config.yaml
d_expert: 96
d_shared_expert: 0
moe_layers: [0, 1, 2, 3, 4, 5, 6, 7]
router_score: "softmax"
router_bias: true
vocab_size: 7056
tie_word_embeddings: true
beta1: 0.93
max_seq_len: 256
train_tokens: 671800000
max_steps: 2357
Below are experts of layer 2 (counted from 0) of a mixture-of-experts language model. Rows are named router (the router's row for the expert), gate (a neuron's input weights, with its number), up (a neuron's input weights, with its number), down (a neuron's output weights, with its number) and show model dimensions 80-159. Each number is 128 + 24 x the weight over its row's rms, rounded and kept within 0 to 255. Numbers have three digits each.
After each expert's rows: "gets" lists some tokens that make up at least twice as much of what it gets as of all text; "comes before" lists some tokens at least twice as common just after its tokens as in all text. This comes from a sample of Wikipedia text that the model never trained on. Tokens count by the router's weight.

# expert 18
router:126079111149094084113106142112124108182171159134097130163181101135112134128139128138114100097110144168182111145126124149137123109154124135136108121122135124177123113108145095120103120147121146121131093144103143139113083155089172119114117110
gate0:095100111133169106144156146122138089128162142162132112132119123107135155106154158146105096138142145115170134138104120120153115147084078137116135138112124091131105085162111147115140123111128157062099115100096178165162126110124141126131153124
up0:106127071167167136140157126145141119140157167156132138167121134131110149134142132143122123137133123135136126101155127131090095114098094123118116094106121145139119059149151108150108097120136152084119098134109158153115146096142160150165146053
down0:096112125152086150138105099141094124123142192173141143167105104107109158115119143108080136123149127173125101132142108153131143142131153166106118149142163125126113136149134116121138147113164116089071110107130133084138112119146072106112147148
gets: "al", "ay", "ill", "ard", "ide", "ade"
comes before: ",", " of", "\n", " and", " (", ":"

# expert 15
router:160171143094142116084120139131147130166126109111142105107104162115118159105066098151168137087116143105177103152136117099120144115117119104174092111075149115150131138130125122164090089123110083111099149160127137106082133162148136110114130113
gate0:146106102124132152112111132128112120103117084118132112141121121166118155146141109097125129140083108094123104102149188127093126159137153120113123098163095149106131131169158101139141115143133142107172140115134157143141121142105127099174118139
up0:112183142123127139110157097139133069087159124150113125149114101159132132128103133118127106114088106122109088132194191110115150125125195150122128111161135103143099140116081092117141132167133155145187130118122149125107143127125082116161123130
down0:135131111086075143115135142129094114128120151133096121137078124114174098116125118143098111110108133125142104109149153139063128161102150128128117155104135111118120115135088128086118140155124143070144171172123130098132113120161088126186130115
gets: "1", "2", "3", "4", "6", "5"
comes before: " |", ".", "–", ",", "th", ";"

# expert 49
router:133168095115099101120131124147104090144094133081155138089090168113117137132122155149148132131135132156131161073145081087136138145154128159130115144160160124109079144142149147121150122107137137121140111147111113086129128140140102106130125138
gate0:116146124160162130136137148143116123160121103143073142160118121168148168116107139136117110116126121134128113092150125118135114150112137104156144088113099144101161140133154170090100136124123165146130130160144172117131117146170092121152147159
up0:110130135144147127095135133125136139154092123152150118183104096162122119113128124127105093141120141092181115131153105122144102142126153128117177139160166122169131144095178105111108092119109104129141117104197173114106154125167069126139149133
down0:121175163129162164105120123144139140112146111139118135103099119125124111148122085107122122104147094132121126142164131091115093089118128117120107106096079142119148108092106135118133135136081129149069133101156146117143103143135148142061107159
gets: " with", " is", " was", " he", " had", " has"
comes before: " a", " the", " been", " was", " not", " also"

# expert 4
router:088115194118119116122127119133131116088114155132123166147111171164108133108139120132136153099111095105144126149157101160133137110145125104105140133129105144128101148117143118159153125109112109132109163157110102101103131135122143160122118121
gate0:150137127122155131102077125133138141134038135104101094124078165097102138119135138150101096137133108085150153158128141127161142146166142107104109116089123072148131101130132115147129149114115112103117142125134138121141155138120131108159089120
up0:111138123121149157155155132100112101136183127111117139126111151130183117098138133081169136156161122162158072091165113100124162119124143134126138081114145168130146137108131114125121111151145145132131109090146119142136085132130159129081138118
down0:068102130103112146114144110098124148092184160112136143135099120127144113133100118084111127147108149096118179131107131136106138099127132160112142169127112131144115112162098136116114140171100116158113142115132137104115131154115126108137154136
gets: "es", "ers", " which", " who", "s", "ors"
comes before: ",", " were", " be", " are", " of", " and"

# expert 39
router:130144133141120085129125106114118087105139107158125134116137106138118116126166113097109147131159164145102141124138180151123122116128103080150102152134137080087117126130124126154121143117105060141113148096124105115097102146091148098097168114
gate0:073116107109109138091143102124115135129097129157162124127116133126131155103126138144125129139090159101158124133102123107103102144137105127139153131121163147130120135113092095161166123104154135133164151122149119127144105089154125143147113139
up0:082141151144117074116144134153137125156106111136117154072113102146100106139140106102113122086112125135159104140097145111106152165145158105113083092126128132147141113127096102131156105133099143160133143089144143151104141135105132097098133091
down0:123147164116094169179132117136124139141068167116091095130102124157134153147094165112141124126115119123114099126086128126132139119134159127104124139102092118131132114152126137137144143073159109136131148117119116123099078122095145152127098093
gets: "5", "0", "6", "4", "2", "7"
comes before: " |", "–", ",", ")\n", ")", "\n"

# expert 63
router:112127104162110131122132097128136164092146130128151119125104129131159129088113115165155113101146157147133133124157130091103075141132159139113112104159124139112142131182167153161124154138117124147149108102103149144116125112166128098153129154
gate0:098153125098113121095127119133089152158105113151132169159099083113093151139102134090186147133124135127123136148119132153100142122126107079084084135167116104145086106125154102109129104133107115111125124143165086078155078119098129132132103110
up0:103130133106094120130115085124095188143101136153138188137116079123090163148104140080161146132141131124101148151125119174095127126131124106120080124130114123158102127139180099104112102103102116125132122175153112080165067136089115121105122109
down0:115133117148110131121162134140100154118138167126147121103097156133108128112142115159144124124148098132117118137078117105121162144129146103113118132099141137124116106135149107104095162120102176080121149093139161132128169157119090077146133129
gets: ",", "),", "\",", "',", ".,", ",\""
comes before: " and", " ", " which", " but", "000", " he"

# expert 25
router:146130150135116106130140110132158160140135135159094133099161154151095118125129114138142123110111143141162099115112148145111115096114118190112122150105111119117165129103087157165180142129072145086126113146152130148154142133161152147111140093
gate0:106088113112116128104136136149103156113104137159141094122158119113127149094119145125101139105158146097115134138126112165137084146130118129131129130185101172128153143113120144095124131113126182160118141125100113117100163138117132131190112119
up0:147079133122111157131161127111109146117098129165127119119129094119157123078143145111150160084168140128144135117121103167104066148123124139086101115171126129137124173112139168065113117096164173129142116126114101155105085134145146115165126135
down0:127118138138119164131100137144101123164094118165128090111095177135136119128115087105115146173097140140125156166160131119159136124160110119117144105129164113087098124131136141134113126145116092140148113128136116100127106166166159106115085146
gets: ".", ".\n\n", ",", ").", "\".", ".\n"
comes before: " The", " In", " He", "%", " It", "=="